config = dict(
    n_experts=32,
    normalize_top_k=False,
    init_std_router=0.0334,
)
Below are experts of layer 4 (counted from 0) of a mixture-of-experts language model. Rows are named up (a neuron's input weights, with its number), down (a neuron's output weights, with its number) and show model dimensions 0-111. Each number is 500 + 50 x the weight over its row's rms, rounded and kept within 0 to 999. Numbers have three digits each.
Before each expert's rows: "comes after" lists some tokens at least twice as common just before its tokens as in all text; "comes before" lists some tokens at least twice as common just after its tokens as in all text. This comes from a sample of Wikipedia text that the model never trained on. Tokens count by the router's weight.

# expert 17
comes after: "0", "9", "1", "8", "–", "7"
comes before: "5", "4", "7", "8", "6", "3"
up1:501502432494511535442634566578483543460475541440498454530595454478632436461362456524470428508524460442543524589448558603529515548585490473523571510584476508473466518420543498499476484517446582467504534526530481483489488422545513455492525573451537470489550508481578469539537562498414490491434552581538568463469544513505459408528607496524
down1:555492485573543598518501519432488493467470432533540644486492464417459572563542516418492589550446532433428474532523529516610432519532514461518497469496513559351440517493627491430497461471517555595513463522501461477511547486495507493452515505455507557571504524416600470621429527544437458549593413590573542546509576509507498428449542450592
up2:488468460452468364481476478499584525509566441545615474425563529476554618475591486465446525492563525393468466586509452487471492492483473526512442566521521453504445541494566405509452493502422450559530478528502617510583489495441448495506637468511496531465504507574436540443502505580514564521569418457530543466516493518585429473511465477492
down2:511473473459563500439418446572607567548506479600450553535510614535557447496484507482565492526472535648527513477464500518463547516624435491548514413504471454477573539457499445510494556520541496428472500556469605581571440478497513543552512518537534391477578547600463485427589525475574538534525450489535523474436525519439450541451489480432
up3:469487425477477441469492452402517422525453589476453618408434471492439542526523472436479502495423498471478406573461440472464640491516470450575538578473503508529531508427567455441510444542408522540545543569539541509533550475575451490530441475531477550521426483486519456557459471514529446489483458500511498460462526509463468493577394471581
down3:423533481468465460540431447588516536551501553512431445526466541492516472436443416575562478447540491548545546515516466490499444398487441537551406495445463421566512492455481553478477541531520507398427528503559477514482425460442617450478511510494499420427531555521477500450553491444451463464461492476562537467469482573453492594473471419482
up4:415504523544387489533566464562415446490602436555497489569472473514442403515555523442542526457557485450447514514503578507486523443499497547521508548476574443599467505478544472509443486589425480599603469582465504445538497547488454513490500482464492425500434424478469509538499551508443519480516474583578475503424591501468488495456521580470
down4:515521462495469479530520484504480512529330485451538407472590537532507580485556531462452462398523464508409544529482565478478461592494474540513484536518567510564511490515508578483615426485510495496493419438486422514460524529479551547567497474487637521539414398524569518512499520523599474411555468531513520506455506417543560520552494538532

# expert 8
comes after: "2", ".\n\n", " |\n\n", "\n\n", " also", ")\n\n"
comes before: "1", "0", "2", "|", "See", "-"
up0:518496462553524458468440486555426555453486492629476473441495482562494484454471443425461517531588570462514454425473458427486409501515463500528504489486482480508424424491489447623567541518470502541493362533493520466522542471425474501500509524464468435457449487529458511474498454404506531438612579462546467418593492494548401441508532533481
down0:502514543612453609388527562497529588451525449524525493515430488503503555532561424467503519479532534494562480516504426537522566532565463472487460454521448602456516561545492574518425404502430543469583496497497468506564571514525572499556511435523523626426468545502533493517440448468433492504536503535522494579519443495447558478452589512538
up1:561445473546421458512540537519512597465469459526502473429475506517451490467564345487400545538471486484553487452525440516507425492375485559430500524500537550482555496526546458488479498503440418545519484489461509526514474507519381576548473552429545447526518483525515525474601530555498430502509489500515499570488442426445550474617471474452
down1:476501516497456524559538545559463444452510562502484472429470554521477413565641537528542523449425503530414475479558586542484471482524559478485464471528508564539475570448467472477468540573496564567539450427516569531503531513537543442564457517453479536578431480523514439479475487509375485524466551508584475532599407477462520535575503618463
up2:498492445466498476425467561495502496444537453554529569582425495542513439360608391565504445480498461460471471473539464365530475492471523556380500491434605569552452542458453419476497501565535499525536486611459516423534505424510478559590489467557514556535509534454465597563572527421429432557566464458462495451478468545465539547443515457460
down2:503547415556367438448524504469443523452434516498525495452551432437496500492513529539472461446460465517546449359538483459471497456529569462541585543572527456502459495489465536455460545564522569594412502552490444427505505468525464515500421660496511584478590610563492534627503478493412481483486568520470389481566569492436523547517415491437
up3:478448502507489451491583529472397463542469501483454592550554500597581476535539532579440485606552420521454532491422628506554480578532539535430505547591431534539528495446452563517506500449517475420466560524539481473472472513409580485590453489516441458526468447461527547488455543550457490516553526486539514525469458479549558537515521534368
down3:569418438474558476488544562490499449442487515534434573461530538429522409503566436539452477462497505507491436497452591518482505460521563433468438538544504446521497513587409555470510465494455549512449499459512546578510478448451490478514485455538540530530464562456561509525460469458562514407560475596490458467439524427559475487623434500492

# expert 11
comes after: " |", ",", " in", ";", "|", ":"
comes before: "1", "2", "3", "4", "5", "0"
up10:418525503509571566511502463539501581462437466561472474501512454467508461527477444528455475551573549602442455448589512530523446492395507562517426473517529538408549568499508506486415491478521475454537430450510532418523483478510474429518488583447444481599404514479530482494484547501517525517424476449420442473502481490464498421502503483445
down10:434572462487501548466501422448405482540574541486456635462557501499554515449580472530392440451526493502455441504524555405549492516562438525441516459531519512449522515520466453438591523493575509564474429613485507530473497484541470512493477423518492478450412517500533544501508463511386492587579473506522493501443516522429496546495513361512
up11:445446514437496457466504559428528529567473548546588458529510426441545565519523501486393498533553440598487506573476499462580434473469536600467542469451505465504547553489432563579431516419501427473449501550464589605473520474493526462532484490365531486436520477521470468438412417496513479583578524544564476554495506496474553572554515493574
down11:451503469504474538576455526460457525529578613551452497558664585477485488499514490525495509451597509460507441518491461516470493576443471400466493374587444528560482491509459551514488525544467560438457505437446496558382437565446428466447528489498570477478507572571565556425503478398583471578537455520441484472524503508545562539470530442396
up12:551528497514442487489402538527516503496474502480507391532462452553555429420479529439576465533583493491498484508575500458541428574534549470471462539498572447473507486570465468476506627495496425596607513375482473585633530481474492574561598540483421499485522535538459523450469577503491523561554548641478438528516582505461454469515445494426
down12:476482531497552481412452452602554499488477488523491658535474469498484371563537539467546423422542497467500575437556470464387493499503490509509473507398527460490427545487462537537469520443522547566552532421523506481550517586535545468565585573541483485506550523551523436437480448525528523573517481563424420499506505489429450485500454407509
up13:577500492400466514499481482556465478505527526560426438476521467441538491547492542537550550501554564572515491569464449528524584418512468465491518493435348452591514490500527475512529616490486446539477454533539512626443556483448530480511554557626478479550551559444493526488533515492544531520473580514610394563458525528517500514523449469415
down13:525406420472458549477468441532480476418415446548476488445552495418444437525463496496487506426536499554456469475583446519508519488358557487499453535500505438509526515441576519505452439506492547484510575567470574520626439546477555531593515440520588571533448498525490517548577492547562482530442536562474441455517514534391510494492542456439

# expert 28
comes after: "5", "4", "3", "0", "6", "7"
comes before: " ", "3", " (", "4", "_{", "5"
up1:623487591431468563582552579534427492463443506487534487475454544466536493478465491586492502635548533552545383500541498501500472497520450471377563560516494426510410504436482565469558468395465429498436572475485522446546503469524575490512545537493559522386497441501546520497526461502436461555522491498446499535497498334461462500486482538440
down1:522489599498509569542541461547479425480448456585472534501484464516504494427435607468521455441405577422468477486422529450441583416513504497608475532532589490532503487484483426493449514509497524461437515479464457447521511569495503429456410540478437573543474423446552458438495400531492530465529521493366559522558525487464524426529525513529
up2:427520477419495509558520560443604483474439540512417544526464367534609596399504533454584523497577495480461501499502508536455530489409513475555510506566563488584414475559521432485452507398508533462596471446494448432474496489456467449524418513504521469455625532548511443464522511500530519517467496471534424463530494528509557495583578516451
down2:473594558415499538518605531477485567464462510440520468530553512531427443428562541577596538531477536522486468530390439452553484502473525509551416559531464435486502585565409493494406524495460522442515533556475513480475464494439551489543439476478491515531438483552439508536518427444504498487436619486410599590502457544469501553517524487419
up3:538451539453487465500472555453506472614430439624501470481522568552555482510543474502451457455576505563517576580528616541518499516484497496499480485463486535495568393446567489467471476469586524489504425587416522507586485510443481512534449465475497526441407575556548640521480509441518610437491548485467543535497499467492418563538506623498
down3:579531497532554535441495548501538477430419461534480487452534480508543479515552517475426491541476405470466475517475489522624495497536557381521479523439585493469523470365479473465519456505483468545533558534499517503548480495592512508513540533546426502466521527550468489493450465497526582546412527539509486432476446489471461491506531519536
up4:556549528543558497425504596482547599528588431530544471482464507468510525507436495440534528441555445557559455544485442511559424518602578397482486477510433485529507501504450499502487482519408519498492516558511546592495496507543517473491545414453528523502548550581516528551566550533478501560499520377558504539463510431479511416562525595492
down4:463495517462449470471457411489440338472578462523499511483400413569537523557502497478464461546496433427500504479516617547533489492413562547517515548537490402478570454551382474414542497579494502459523488499406502562516518500409502408540504461515517502499474501534445563563501517447447488401507457577502495556553458543444492471590458617401

# expert 13
comes after: " to", " and", " he", " also", " He", " who"
comes before: " the", " a", " to", " that", " his", " in"
up1:491518499540493478482502455484479573529553508519425456506535511517521433517551502467507519434549460525442533516459423460474481411502418474604572465531485428520495572614533443359502526609495598598523527592518405465455504477465462507496579547453472513534508578510467409567510491545503305442501492486535484617485579523489575470593484474496
down1:486423466497496626508523396537537483482471482483397556459527452391532582490540551468510520594450469507441496596417498494466544467467496478507599523511477498527451417465456492404533489505526564557477576492534450402487557478409516493542463504415547583445466480524479514497591455652514464454471477505557509421476537486521393507514579571518
up2:528456418601484517416524475515401463508472498383508489485529508524464533489546623470476601487447573482453540564449410524544512462480490481408601502470534476499509531579429509406534472460491575557539535524445493494530434513534578543504530603447467534469527484643538520492496504497618481517510541528461449537469526525554573408560480473491
down2:636524481543580470519436439469470519425456501429460587503459591458480612465493594573468471483569503545402460455523410508539540479522529419499530489511479478503519499507556507420570494510590551390639490529462468471418432538412469456407528524423482579462469457461556505513531602518559419506618493477522524568467532545508493571501567471547
up3:514446484527501531488567556439463506525505556422529446575475506482499643549502602394525451532461514470503563603482437470451494561504448437561548474436550529546533572407484498521479488476621437480427575418514468498469533485557531554574512514518483533425511528546456454492488457474473482487497462399478447509461546550417525496485485523542
down3:558508474531519515519547611468483484514560515519536461499525513522525455610539535458488373513483474466504527552522552386442505492464542422560505435518487560482426605414474450489518540480553445487531535485525435469466465419542514482593550531482471406550518519494472436462424486466484442535470500501486529511520597389495460516480581450530
up4:439441574503571543415517490508486474528452452514470441522426431558503479472566526466519467519565567582464482580481569467453470496377464527399593547436511526386557488494432566529505378480530526497622505464479514556516465490548492537464578442515508512421385351516493554482500463527529497488465461466508495478492577488503492552484472599491
down4:470526501527512462501511533506482512577598571452553552532463473556440415513417442440509497477529432441442548451486561442504444387481531444462450510561468478521508599496417466482478483568510496469537459545413480623467467593438436549395516555392549515417475574460490525550505503475487547507477472415554470455494475460461447447394456600432

# expert 10
comes after: " ", "0", "1", "2", "4", "3"
comes before: "|", " |", ".", " |\n", ";", "–"
up0:424438566499601513466516471469509477429472516457460519525446540492559523383516393529506505505515525525465608448508520537564447497541427506481489391528521520537550463439532528499450450528458518472428480591506549463480471520543578513511488451465556501522470568413559508529597487472508500446528569471470548515546441529533542467459514590537
down0:383426479491522483540453409480448469473457536536514430603496565534525474447431449512431446397468506569506597482486570375433510497484516425537449545535462521611524540570504500407553500500459589493441531458502441573468428543472467534588550584458389515485608511519498507538523424450528550576403392572481617534565467570551502508510472564519
up1:547488522541432531456517516460541535417526547505530441501405543412457531429501522465509526539419539463519513563411484491463503420494484462502574490419528514493581503479416507574486546536535581390418552453483481496484580459567487470535467493487443482606512538604507535499474458483547439532428571538527520393470435568389433527509542523532
down1:487513497413532604503516514594555511424491493449568513391440566522525465516583482480560493493520510580540527503528445551461479510525512451524491436519671511425515440516437544439470454521456436515523573508543608433536458487476454549514506444499457526561508525539504557423481569520510390519568573468539480469474547365559584545521583493506
up2:409578509543476507487487518505461499489414485556503581568537481497482556462532521479531535542420609475580392530545453520531484425533479509478476467459431514488542522486482558529425585467515498545524598487431471585529479565521573529568569543482514558538506456489464493390474578427454394575496536497525584538571535463465573536481484513435
down2:464403515516546494608545555532548615498350463478517504516657564461523578514574371437542563494590478490460564594490548463498429527577449527543501460558479529569517524620492491546473556536461519450534502472411506546520490443501513419627545537495527521479494484560456487499431553438501486559469464474446549524466487510541498418480444472493
up3:469445506452482416498520564441496568601480479478512536498551528493466480477455479494510442567576576523476536485533511445431429480447550488481471461505393554539523546578648479536486407494407525505493555523475455429456446474499438559545447521455527496532559467513570440435616421530472445476504475494400523415487501379577553483518537518580
down3:467463615508494396551603496467463480531516520419421536373631552472481506443476531511502437500477510471501548559643464528516558548519522586414488455567411580451460495549539512527544546553485494453543486453633393499480500519532387465446477476493564484549517509445455524471415568572472459436525596587542452578501528550532473511563466493480

# expert 24
comes after: " |", "6", " /", "3", "4", "5"
comes before: "1", "3", "6", "4", "5", "2"
up10:477523536555624580527469492495528492504618465584445495545474493567564617489484556470516520555414549488548444500489502531379463531654409455430428526451518462481483550485454462438553454450446557535515440455576559487566518466455490497488523472513452463550483537597523583548425495500499466442469528471507478526551400437453426492541489496532
down10:467476436573458577559500455498529471486539480512520601424513491530555552493476508541437399522437521467441577511563437464418356510465466507542580540458511491469538472518480537514639580494549359466378504540422505452412523469456486536477493521503396461493443456497449538519498421590435506475509485481467441485506452435517490509509500388485
up11:416580487497526444411522562548569581418533521496481488471478517522472446441515608513482446528423507451565538464480505507468458397522516522564502424508513491471456430500471507539504519445429491552454510531545521446538570473511451460521455475471447523517445493416593556490466473509506422450506589520499506558548506509335396549594567533509
down11:505462505477512573467499588485427547516582501463438644482573487434496542489590559578485413496549495516497436562516545546514530476460520523396460482435499478446485510454495501460494535374552523445484487503533427479450547474542477445536497462534528475518462513548526425511542450532391492596496575574525486487491487384514474470473471431423
up12:468531438545531523512563529415568510428498490536470455478415500516543543538397540494522493482473471528551457489623578484413465547504482409479500443408481499525512481548541493442484521445455498451545488544495556448478482576456472363575482438508479415524480500525497554552430558451387487550496450488454492459481498535476430500547461554462
down12:407589534458547648531634464434539525489525510565481443507501502536518472595488502582490465500532477464514563519489491614405498446572538493545555508455589474577423590419407538437606466526558433430503553425447464544472458517530578434516512453498572530513505459549462552656442448514456435385450484499436514533508470529442571492564506555438
up13:464498556446498471543570538444449442521471413520613471479532510521502502409566508523580450524486559409533513530434470463536430451534463556559498494561535392480457457507528531514528562554577518468468520495513508484610492471581546586479508577534473439505613389430521581463498445564488485474593505576555511522476433363506530484591578551450
down13:462560532561522490468588506411464541469476557503465460502552515524493546401449429475451543484581575561477444543479445492529418470585454493504584505491455463475614478568562516495610544534517466571471521523533495483524433542508497475436498584519580481506502439482571493497535485492544539508470493637434552529498487474497547520488514463560

# expert 23
comes after: "-", " |", "|", " •", "See", "Personal"
comes before: ":", " |", "\n", "-", " |\n", "==\n"
up0:482518516485524446517558603512483493521420507557549520498486457546440552550589443472485447482516558606415438600492500468451512320543483463523489516448481439547560506611436493414496524439434492536451426487470479449541413518534536540441500497421582447563462410499583536502514528469507494454498479487576493518522566478529502513485547611515
down0:433546476573588506526564539501502512489467502579480451414473462519408480472486501488464404448495520461410471509468527426450499448497537419444505603490512593533469496524422459513396500477508533493415470488514483534583420467503563481513453514579556459514417439530529555505555414520404407472588490512456522418476568455456463558450541397492
up1:502472533474466610511533522483514504496536470522498510510576432441423490526469476475491541498568527523403406475402516417418563417458443570471468542482458492503561492542435508480566433365488527424558489480419518554524603569503588468602574462428616508484437473446440595607508466527541510534485470382388413511424558480556465459554526434548
down1:519540459456490475524482473424505524499509427534481558451456396498470529576485525515532488517435517486539618461586514436534411523473538579538542633561462549549514562520458550562416493344555527492369507539551490578467471565445540562528589505422488547443515402531536481532539525521439557555412504574525434456453493579493547433448494474569
up2:492536454428569524473440587426519453521442513492493491471528448510536523465414500432403507575508484425520521470563395495587485433545439499549595525498484512565513502618507550482556457456508481589444488415527590460509468448505508564491578584478544573451514460448485437587472550489594517362460521477516524541454467456477477449424541484499
down2:401492482481428484459446567464504473573544485495504466450554491536423578459536582446460479510490489462513516548570522447418528603573521431397504510467470429475428408480513481461444545533422449563517431428449493526528504454469541530483523609518489520498427456435541550476483487551540532465514561509461444465420469568623499491647375488406
up3:427495537486496436467505518483462519509539562546485488525451439575485430561484582511542490487574550460528396496406517469527502464517538500501461473441484452558550547445425462479520475585443384605474552573534474614433511534535566466489555533444527530555595477464571487597467452487560532569437585467396537454506472441475480586562491532387
down3:533565511563478403453537543569383546487395467523495578496480494468598512523621506447524492462541536504469514425551548400449493517529508461492452423497494403528519533476475451484508485480556459513555505393486485459445513488522545485477424507494529546551458495536492465586469466480531462416488503444456521613429520462573532528457514398539

# expert 22
comes after: " the", ",", ".", " The", " that", " where"
comes before: " was", " is", " had", " of", "'s", " are"
up9:502531511547465477563447471422474471511565487523395547459482547506541565521488499411511607424438585493481507403510396482495486438569383576513537476464569515527504456417510498510459607537484583401565508513518463368497569495485482500506478538484501522579578507433483515512538407473564536530522509457522432445505549486521447421546536524515
down9:346495505473489550427491457497497504546486469428487410577496552471540488545541626442402505406481402576523551495477471523440600516506401554494513404485435544493498494402449441539554475506469471539580547504438450422441423432459512416544464569591537474442506516583523471571521509528438410535434535473455522465513415525474634521512515563532
up10:538555414577489534476468452453438571492509445568545558471479487473564469536471552484577592373596555552425468492441496482514494443540527524497517503462643514420436455564428513443484634521560464524607524427530568439473446513506558496429424476519511552426524511602553471525517563473582476335547500424529524561472479480429499380541472486449
down10:482488578612511561604427466515462451526403548488498553507486550431552398493507492534525471497578570510544514518459511537498547507606504453539553494520474536514409452488493483455493572552550474603428438571438446566410416499514437531525483514588567472557434556556524473472528519479494432502572460505537470551542465558539428527446563455561
up11:455534500464475452595487476497539389537462553558472433490464541581550467525496551588446545441465421533479497431517405499535646531598504475597555428596469481552492570407587497455450491509492512520492570407550442480585487490512462557501552460463564500506513491422547510535403491520505454511503503576499506553480473534471426474542450511463
down11:395520483535511503573588464531516422528522564434455690429450438471577502384399544404546598474472592528492495504490492459542551509517468563556513506532516476472541441561461525561484532451503434543502483489467475445556560550469477460582432567478517490536439470491519479522540546543588619451507548492523542434498627573458456494505510411527
up12:440575464397475511429503446451543487509455453455630557468464487491502569502444447511531517462434465472441472519449494415457529503517502391464430472503444560543504527453491295564475441498596510535470551459529490459510467479523468516506570429509502408418563568528564462543494478500427484457499520491532471484516403525580431431532464522519
down12:463532533508483662472578515482582406537432443469284559497531590465499508456554482468541531452432486483536532523545462503547527586493480539510551502443489447499555556518452522466385563548532531506472435440425567424528553500527475448472538480534564572459463567614504407527464439438519473521467500464368581475486445508463573512434423478584

# expert 21
comes after: " ", " (", "–", " $", "===", " ["
comes before: "9", "0", "8", "7", "5", "6"
up1:479501448489451469553554493446442511585512520579516503528477469581572505453486600538560561525482441517541534455531411416538508438629423457500530500461532592516588486504446468557486506460526516476469483539463497518540517480499485643477532522512554484456514472553473558388606510503569505487511449565418547572505485545516535512554519427462
down1:489497566399506508473487512446496494439461546443609545542589554509477560566541429421420540468489456566463539500476451473490459477496595600536385476506487508557557456559396519499527537553538499546499401530505480522511515609518491463512469535576527485519476546570451505486487426543476518561467496473511500534559574464551394594514438471486
up2:425510523530550491555535598368468404515357470446473545542535475415480534523560494543455389487509527509466466554564473434534530548474398461577458437481565589487574518496506369557466539448492493520484513501517538532497508448506432457521502467491573495588502576513517537442556479467482477461497481509550550548546539433484441339493584544552
down2:525404512474497557591480476493412479491532535621558431524562540505506577577424561504531541526525549523472525523403462523501508550415516407391455495545572541486510420507449543488520502577487451584459424529532483559463434481512498547512418416431442485510518533543510442621591530531512512523446475508540591443456613505557506480510498573521
up3:437506470473527515590496554478573459509522537516496600497480558400431622487535594480545515458589493538543432470474432522499596494468451470475491398544461619521468530545506635609501578434558544529466512522514430611524520478492463615522602521490546571483542507373437489497531541576496517610586509513523486500521484499539392475484452464479
down3:381465469371470488433465467499563485500542434547511552575481512473500526511582538473432469522512633540568449498524493491494529451530507530490542481527475526474322493490421508568498519479484467502452504449477530533461477474522568516537458544487491452481475509592556542515484563506479469511578532508481474419502521443466526548590559477426
up4:371529519531565428501532488480452559522508448568523607409475506538484563566411458478500442536487538478490579522439515505489502513577532504516567393576524559456517484475428477455538596602487450510577429486477522499584562563453530504507530503465395488444423513466466545515489547592510495446458562476476512477524460426514586477507470566512
down4:502572516426496455469527566541459442493537506608531653499600543508515491555586482505526519492514538558559487549547567476506512478535513580505505459529518511549364508545414485551510467570506517572516511491560448518583425566504519452365410515508530563460463560521481430547472516479500475531413533584457441544467495536538543501526617446477

# expert 27
comes after: "1", "2", " ", "–", "3", "."
comes before: "0", "%", " |", "–", "5", "7"
up1:463421505429607491500519545543468485531562498455376493480527471567565528461449451525535488502479459535459441586475408477489558499493536469451440584518456552497498477573364481447443517499490478481486584501483532393514517575548514543486363494540456494435555489599461551494514556474466469525435473420528494519432535369531552529547559482509
down1:441554501491534571463505512393526522525535577507492603483492507482518388517573499428514515495525359483464482549515455524584503516510519453480468550487481542446459491570465555506521555557459500446479582442471478490447429494568347506436588544462546573507481523483511555534565499388559471420439462547660458518407573490515508551501575401542
up2:412466478464518568493459465517441490500569569547450578421461392555469535458471469500532550394508474491516453500389550478554485493409438482487516478532506382562532443484517534525531522505561436475520545557521423448552508587530468459543520574452566469513575496398523582456550562422442487426479449432597458531481488307435485564445407513485
down2:495576601556592501512484525518524471478525468457589542578422598552536636475503494458545544464536551466573466491515476587525545542470455435516519512448455593509453465539545500368451476523483476492387489438480462522588524340529417485506472436405632491468487571515559545508538471435443440515622608607556439531506543587470453484498524526447
up3:504515554553484464515557552462440595533486481508418453531391477505490508555476464471514495572480521453505579533532426432489581526467435492516425381468557512522488495499443385431460409484490484442528570507501576539527586551525497408497539469474515472578475509547524549467525574529495383523483486520583537624499568503508511519491437543504
down3:554484454555533553511538535544610477610456475552458560574499591460492454513497461425504522499474392579473512527567541542451389599508473574477507467456523550476505549442468473462559436442528446521573486572516523612565490534483458564537475474534552537450438422547397478505484478505465484500465459563576498461529480504516562507546349494449
up4:453440461519459501534522433418415488579528539491495544515509493503568624513473532557527592479513497530475431538511560388434499417482488485466476460408497436527448492410541572499426468596463447523495566603499479513532544540533487445568498491468400550512536383488529489526551408515442552536502575568455543560494534402524521528489469422527
down4:482447505549439513514414455557564570490573515469401627506488471522493478525361538526512564460544532548474575454600620472535393491359543487424480567494437432555486520498464434478487497511488517532595497548463545560442556562491549519517574525495504486585540462502441474517523578505542488518428506478544514491488519546448517486449518515410

# expert 3
comes after: " the", " a", " his", "'s", " The", " its"
comes before: " of", ",", ".", " in", ".\n\n", " to"
up9:450501490475547520485542444485557500565531551458523504552554451542520502488538533501549393502530449536509559478517475412506519488486472617480501425470488486561488460478541463512557423511551424451493493515470482560452439474492605481561564562502576441602496513506484451530440539573454499491454444574519503484591440463426425472502504587538
down9:547556530546504506503508506486434602541482424426441558478516508514530531513541463538510377437505501430432482517447503472487473432504518606513553530344515459513500507417461465575512568526518483455471467498455606608549587545410522419454531585551586530457460430634492458548406511579538520482486572462513448514485460427498481528518503519481
up10:626542490606488466387504574534451411468462527518511463531514568544473504541530499383417407492542487517472465517454461513508502514536520553590513432543445538542522508634543486482451406425511587583488564515449475512510507594470656435533494503486457479504518464466497479464467544380533459454478510524590524555463577460473549471525506494489
down10:488415526478505379578473523431431433516407451405472551416508533518574413440529455467559499440418436430496430525483456438508529502538462543461466553462425496538536539439438533481482504508530518558544512488415491517556507476474504529398469550547495561493459530452578579514476546482517532493512555511463512431566402475585468590656525557499
up11:506544602445441482453482461531437505504414475525446524524439517508483496535510557454485462523527506540452572524504511571488454540576595590390583496575511440469455420495489596591542563434408586587521509498500423534483508535464464516548519465440473594522456473427497529550440545569482524507474493527523469537569432476534491404502428590564
down11:509424552534517513494587492528448511453490521453602614501472561519462547515504485527400538550536497493460537480469585461484545597424546544608428570544508519523389545447532489534469509376398541492490502527507472571508558485565542519518517466492580510579514553550451465506446465627465467543544536544550555528522441384532549452490504639498
up12:478517455464506400526547440500564477487537506454505559421539505559503464424546436477477414486503472585554426504407461535484569474442512502456568566515469469489520485453392533533662471501496375442471495510332470499500562526444424501495442471470523493470457515541427561509483558569441516553499466481564456491427452495512491557518554472444
down12:405483574494586473512456501488505560479522475580506465428563528450546488501517562570520385411550419475582500475564506495395438487497471540425519454506452455472573552452483422479601501539360491432510446508596426430509506556473508492531483521450512468441494480528447571467487548536456424548524505457588352502476512424511497525470495367522